Experts of a small language model.
Size: 9 layers, width 128, 11.7M parameters.
Experts: 32 SwiGLU neurons an expert, 8 picks a token, a sigmoid router, a shared expert of 64 neurons.
Below are experts of layer 3 (counted from 0) of a mixture-of-experts language model. Rows are named router (the router's row for the expert), gate (a neuron's input weights, with its number), up (a neuron's input weights, with its number) and show model dimensions 0-127. Each number is 500 + 40 x the weight over its row's rms, rounded and kept within 0 to 999. Numbers have three digits each.
Before each expert's rows: a language model's description of what the expert responds to. This comes from a sample of Wikipedia text that the model never trained on.

# expert 32
What it handles: Table headers and coordinates. Table header and cell words like Notes, Rank, percent signs, and coordinate markers °N, °W, plus age in parentheses.
router:519450575478521521508559507504462435495501507517512484536556539570473578495530497496502523515478520574504578557476521594526447486406510537508484456485454458483521506531520480570481510540499526495466493548507494500528513564552412534491558463555582473535522471570529430521424499544486489472498553615443443497474482447472485513456484452482555467480531481536495504414479526486467536514520
gate8:546491565472484505505535422499462441575500461584585480535443505561462511464510502485477541543568449455485463465489546481523454424485442477443540491540529509459481477509496515471466523496552477550471480517533511481441546514466443506541504485420511491497452453554446493527390535499540450537506506560447449527475445519441535483481446451455492465469482542408440523457476545514535524479505
up8:488531506511488466485527511503462448505534448541552453562473504585517600541510595481515535588549462508507506512501459516508534535450436507414513493506391449477529485489401547495545529526448538467483560520592490465542523523490440526490543465488522475502463510512527520559484528478509503438487550507470470537492479559450508464520510496419512552480538554469462528459488483539447563438467

# expert 48
What it handles: Line and section breaks. Line breaks after headings and sentences, heading markers == and ===, and sentence-ending punctuation like s., )., ".
router:515449489568548566500473480532583462580438508545540473488529483505475472511487477517525507507543535503500536515519527504536423448404529482539522481567497584514531549482536440481442522388500501522456552493493469527447539474506499450541562561490492528510503486533481505475506486528476428566524457589530547505566394489514488536504497460513458445450425458459538479514525474493460531457471
gate1:580458448578538534502476556522487469558455518486522457556548468501494518459507506554498474504507538515516509457508496473512429498447485447497523513533491514446514492546503472467472508475520504494573511524488410567472513479471489466542571512570473487616550465494526475470543433582490443487521489560458551477494489433513439519559403516457420517482409450495518516541567491538481541512505
up1:544538508521501512496478543495490459530577470481517496499494481489517489443568526501504525465517512433458501530477539481409502449498476511472483481473465454476630430425562492439505467467476496516455508515516479488503502543430431484600538524507512540503459456497595454456525474531610492523445501507460557442515446477475462476486499514443448372550462468495507517468483471448486505503498

# expert 4
What it handles: Table headers, age/time nouns. Column header words in sports and geography tables, such as Location, Points, Following, plus nouns like age, years, University, TV.
router:518476506580507512511491490493504521454443518507528513517490521610541590473486520505531477507511486574469572511476498556511403500449521527480495500498520588463501487541520423498429558526504503566535467543491457517481476510444529467501516502495550441492531452572494497509426516568481444456529534588511457500475487460539520522485459386469553419473529504450515534425562509538479469509513
gate1:549438448587489518540490499528467485472461442496554540507524477536443573456538505492536498565527544543451565565528507476499518462466538541530444502479502531440457502582539509481445456546541457498494480430552511542428487561493457523522528552548578501538446501541583479457535488431530462497522536597567490491432519458561466473485447515474477463540514488511466511485472503462510497448523
up1:478477482520407412478496479510510481488542566513448497517511564540575522455494509428530571451504495526509487530482528522550541538477464556483498492564492484563448482535470625565565463493483541479522500528473532468481534482554492508545513518497441482506439448474573528459482461472502485519489422490466498476572462516517418515438520472537451466464534433486517475462460457548529531515598

# expert 17
What it handles: Sentence-ending punctuation. Periods, closing parentheses, quotes and semicolons that end a clause, often fused with the word's end, such as s., )., ".
router:574465467529467558536485465533555493530401552502554480502517506573486494481477486552541479513502508577488603487465577582600424464442483469558555539557532550450539543502581432483479510412537464491507550545471449511496522452526497477551505507490506488552495465518497513476494478535457469517536492543506489550548420436500470556488481482493467439456489474486494499506507490541465515481473
gate1:552545460495478474491461529435537527500510505498511427490582504570586474564541553470500514550504496474541481509447537569487517516445520444536538452498515494484516457492535496520497410495477494514453576568467520567483424544478494517430543454473548493473533461472551532469487488487461630469461444487445532499560449485496447502480506545523420480493481475537505485504484515533466552584553
up1:483503577568448501550472523476526472525497468517527535555524473457527479506523600565515455479455549494462435530544531496536518517503551487511445430440460449429511507447529495533539458389472527506502527406444512521522485517544410511461500510569459576516505518433498496463524447488531558449466477520460544471503463474457427482468486490554497482537534466438518461464464508500450516485566

# expert 57
What it handles: Word-start fragments in biographies. Short word-initial pieces like comp, inf, res, st, h after a, his or her in personal narratives, e.g. compatriot, compelled.
router:518430486592526544610469480467594505497509423527518520482497542541463495440444534515528461475470529576480542489452533564555519468487518454420515569476531544453524544481524393532447476476535483567509512514458371524458464515510545522494540524503562522515513479547487474524495520498500464524529523557548501517462475478481520534503500487542482492523521561494560469493512569506450504545451
gate1:504441488524534548624544525476564450470526494414423462467552498465511486524578540485495460484501454541551541470525546487496498482493488474513517485455497485465524489492543465468437443458478518463472523556407416474332484550547491477575490486528505580470513479539544454585475515476519464502500544557494498509450475502502508504487509469513504497493502513518463501479512566513507472533451
up1:457465447449548563514480538482465485498502512448489517442472553517502451542430505422498561466490517564479429514504514491537554468501574452555520515449441520508479507493560489593489481485458543562510495562490503500497496429592520458544534488502562545484453535482547513445534525420498434499555469488527499408494473514545466554448521468497452561510504505539543537530509528503444542586512

# expert 31
What it handles: Name endings, country names. Final pieces of foreign names and place names, such as Hungary, Denmark, Karabakh, Sanyō, and suffixes like ov, ang, ai.
router:470483459516460505492499492487525516540473557646508520484498488541503583516483528499530431439499476561513514456473510558512483514454487511506513542514477520549516518445579467528474497436464518589525594600531430539467481460538478523507501479531541513487442549514539474507489461485469530504567460532410543494475433466513516550475444438534506475436438486534485477459593509484518500549506
gate1:518457499474573498488495443486533477525518487595512487489509549584517537479468411526503461417468522555410533429440566496512499525468476551542445537574538535495482520505492442504493470425526545542503560517472494521445502454528502526503459495520487474456511448532554445531490466515509540472513544578477515521530537474482443526469483469536532489397431531513469450423499568477543501468447
up1:487508529574447466546625522465570508502494416529552536466516498445465472488506476561510562576507443487577499520574473471475530515455540465478542488444506508415523435546530471517478487474518488484454507568565504512462519529508533482535520485465508481475462521450398506507506575549517443497525420488553479462503508518460578443486487581472474494551486480466504514518547493546472542501528

# expert 7
What it handles: Commas and periods. Commas and periods fused to word endings, especially after place names and list items, e.g. Afghanistan, Jamaica, al., and sentence-ending periods.
router:530459485475463494520530489500538502493501533549550493482557494525514501542523556516571481550424559544521576494420500583528444442462488474548483528471520569516522478461532448480443498425522493490424552524468468506467494489512501516549482515508522470469452480583448493536466470528483453560558519528485500543539450492525467579444474484558499424394435486451452466487590487453472461507491
gate25:508465516492489465490473580492484437543519536517455513531574459529499536459531520468479509496475538479513498424557513604533584469516514505442512468565443505476494510406545471463529545466521494489467538525477514429463515434513555578445545448516496569520495485526478477553483567452450443498546511491423474486505492458516529518444446466525587490489505452525549517469519423552507488574548
up25:455463443499514485512493516569478523549539469391453546516547492472452500462520464517512541469506514561465571518517568497507561408481476458519427447526501552558471475531476496538469565506494460442471489515510499494518503476522463536610492482547490464566491510443516496588519520509581516514586476500510471456416532520466507502502517538546523509510404579447529482534499494483416493502505

# expert 15
What it handles: Military and government vocabulary. Suffixes like -ation, -ment, -ing and words such as British, Army, government in military and administrative text, e.g. deployment, reconnaissance.
router:485529546579476516472505488564498506472420565491547527542518519544469580540526524497538516546514422512451546536464542498535424469432516502497499436502535468536576488464487458512468535470460449523470525513515424504465490515516429516548560530541559566483483466452512494522464485501535537458546478529496511487532415533508503617423463455507517490411473409473458491442534504501474503524508
gate1:579418511433530521508525450546495471503446440523513478475452531470446521522453592495463521402476441463526482529510572505508455522486542453466450495536532455540490487493455451542531481494569456569545491535518467562503473487497500502489508556530516553521475493472439456418475512575563442521484521538557478498467473549515540622467515484546527514490530484541456453447519512527475497440531
up1:482500448445469523536551543498494464499438508446528481449513417537533541493490518496474531514588554549522503559481543484513567486436583444515483544497513507435541473513559566486451471483445506509511480528480411540577495498502442498497497495544532526381523489471510487487504461476509512519515460492547500497470457504498519502470586503522504568430578483502546600515462551444444546534451

# expert 42
What it handles: Dates and prepositions. Prepositions in, on, at and month names with day numbers in dates, as in August 20, 2005, January 31.
router:522497512596524528474500443510570456460495520515528493533545495506488573454488489521510542458522492548433568513492521557538481428481454486482555573526505520564453458502561395461491432481551475463449460572541447483535529471518454547514537494557463519570467455499465494446494452524488559476457493574484452471488481463518480553493485455520458487490431502520493474409489479421509556513548
gate0:464460490534407515482542442518496489508513500496502451536482543544487487451509571451555463493550530404466497480479510493503484520554473436420533538536541578474510536495565436517471497455471462495525465512552480520650474474581514457560553451542474511587471471468462544515501513517487508496539452537475555547539501520446436503486487552491465441486485477504533434523449469499478479552487
up0:509509526519515501465508454565519452485526416507500489445501519465424513523459511509488429523591450460443422499483520500524455470470475471498494520503521529492582454506516511438563501569483560494502512611464515423551443457524399512477489561497487459521488498519496504502547504447541491465507534545472561483424434458558446473451458489485453516441480488542548492487498491492480605488548

# expert 24
What it handles: Table cell ends, nouns. Cell-closing pipes at the end of long table text, sentence-final periods, and abstract nouns such as part, number, power, effects.
router:510440505582495481567437541524566516527435548494533549532501509554431545508504571506510433512521527598490530450497556600545530476443502484528463486538535543456514505472515450496442518510514467520518549469507463524476462492505489484563517550571565499510467509506444484509440516511493480545582544543499452468504421466512480507444494501504471493482424442460528501474600529522481501593496
gate2:538544574476551461526458503538521553479513555526513543419445515481462487510598488502440503450475460502437538497549469496532533584480476477539548507521511461549450563463525485487502475523532407566477518499532517561508425460498451518544457510504513579511517429576457494462500509530522449507561511504467455485448398585467416463470466471524473487481514542469491512471490502500481559466484
up2:483509519495490510506499556552416452476519528521446529461538418478460517616571435515467596534581497493522566443515494494449558486456471560440490503457526517446554514545522459532516533489587469505411508504547534540476538493507534505425523497483563518518581468526462489474498536477493496468497587495524517546519439545490428515475509567497460483467475546483540500490515519443494526482488

# expert 29
What it handles: Table and list separators. Pipes, colons, semicolons and numbers in dense statistical tables and road or score lists, such as 3:, 1;, −0, |.
router:511524484453449492516497501510511445523537459496455447468545574587496505482489547488533495475511542569468593510508526562516473414459505508490506460453494492472506471459526472484503509495484467495505550542470500486480506494519465591530508509532547538465541451489495436473459485512525482557479523628512477440565415413461503553428439491513495473400455466561471457409477499478456507510533
gate1:538467561514516451470539532569539478498492500497503518521519417383552550538471502482537580486486534513497469468498472496543493489434613454437556499506414493507521506474454501491536538507526528490466556498486448455559484518469425572561475456545492493515534560473497464565440500529505489513548522504503503540526430475394467527446491477516511469500433486474583481475491469467567499538475
up1:518494465460575545434542495525434414534474539474564534479509499452383464449479567482461477481497505543505496509483521512461511385581435496436526502506505466593570540468572469528489538471485483473465503455579476560532497481441530520521481561542473522488445482465479491474504483555468457532490550475512568490530504514538438503455521481499533553569483435491489471505490498510553509510462

# expert 20
What it handles: Scientific and technical terms. Suffixes and word pieces in scientific, chemical, biological and math text, such as species, -ensis, -osaur, homeostasis, and equals signs.
router:503495507482501441425474487533473512538519580525530522588517504508471520487532499477548575525469490479509533499495540560456503428458510488480509425507443495512510495508550430484498489533466492557445581483530458493515511502491456468556471473514560563473500497546505385496439491525474529528515484541479474524524383487516464539406501385500571461441457431492512484483548462507502483574468
gate0:411534476517530483435505521444556563504397605472489496477530479549513515492463478542545543560533446525461514442464454519466508499439485467445523511540575505544512507492472457482494528486403494514508537453491477551448531458491479451543520499477521509511543446533578516541417425532481506531528484498525478521478469549425451533521486490547525490487518384494532554477497506545456472445530
up0:472550485513504571590513527431428517504519509579469493611558513485581515476503477423471488527582475491512479481509511514491501523498443595534504470440442468515505489537495484461523462513546468586536463388518551466496471507514519500533489449516513528513532545508524475493412435537460479527449425526509453530453514445537485479458472524518580489584485529482504487534478481492539484510533

# expert 61
What it handles: LaTeX and technical terms. LaTeX math symbols such as \, _{, }, $, plus technical and scientific word pieces like dephosphorylation, degradation, system, engine.
router:447473492507502465438428491488493497527482577504516532605532462504478517505546503452548531530492465522501545510516563540494481401459496493499466433425471479528506490513582428459463522495477504553450504463537517492496465525468473488543458486527555560442444475505519390501461483527458522526514494548481456473514393505524478534421497393503573466454482464465497499518554480513525505578475
gate1:437455445482541587509473504558521464475480523506502495532565484571483500455510488484571461538483465472500494534454575483529447465476449473509459482482559513494517516493516393574492495445483574552511516520549513488484486523451475486561554382486541526509482471508433444578503541503515589535532483526559488450541460458500537538476448486551540417491488494436488518531522521493441442493514
up1:489491571521541471505475507481519410570506459549489526482473513481594453562494497578407454408521566531469506414547525467530520561450450496463494492550444570513508516490431498479466449508521449509514540522498473465551513486517501502441488574445450493511502477515552448457493467477539489477445493494508515518489533562454481494542470505415490537546469582524477493473432473445539521520443

# expert 0
What it handles: Coordinates, infobox fields. Pieces inside geographic coordinates, infobox population lines and table cells, such as ′N, °W, decimal degree digits, and non-Latin script bytes.
router:498506527524460506540526488483492463535485512535452478495498554557531583478527588480525430471512559504445536490499491554514464520511494512456500469497452545525515543468500480526427603506472507546519511581553462497546511577545449503485510510558549468564450535565498466518424495498499439535534544624422485483510442461478509560477457472473497443488477523561503426412492516486478529473482
gate0:418548513476556493629540499529520565551520573494470523515539498556458442548507534492526493483491493455463480486447490543536553508551565420496477512522572470527565567515490537472517515450446471486514522528591441522465503478544521481534548494517544441500481509514460518549445511507550467538529462526538572402462414530433506453529460453484489490497446505492530496513485507517430495477516
up0:523509506455436463440516531533499543513505429521440396482452554561523492497535511529509447456526514503497536485440528528468437455504543469508465422510427547515436478537539477515550524510496508499551533460525534468582530509429447533441408512526467462557489543551549544467462448475491499473483491521466474573503547501444556479503514523434517418449482501534446489476432574530504479481525

# expert 36
What it handles: Decimal numbers. Decimal fragments and leading digits of numbers in tables and infoboxes, such as .5, 0.6, 22.5, area codes, birth dates.
router:549542474562542513522534414497521493503464568473536533530490471518501532551525557490503514537523500515467538494477510537507417480439494483447552469502508531531483498479545429519443489439482441583474496560516468487496498466516512529571462569529540449479514526508475430525482542508540498561593457595528467521521374488515505552455507470511541524481414491437469478453533463469485447465562
gate1:541601540496523513466537486497461458453508537506468426509491511550497568499496504505525549492458551439504572556475520499470393485429472483432528540499503559468542510501552412594556594443516513497442557572481478497540546484469531544498486472509466516476533508511522503505518505507529472510525536532535466507521475524520499487516430469519518475467472529450478521379511455406450517450496
up1:497556506534472522518505437501572569489438469510468457560528477493417437521463430501531479453403475528526508463455536503387500531458547422463539477506495460517518497500486495540591478477500522513489520532517556541516521536448492508569466486560500466588503496493509506524563478609494461458502484470524442415514483523562501501522472541519518528477472494501541471460488548427473474534428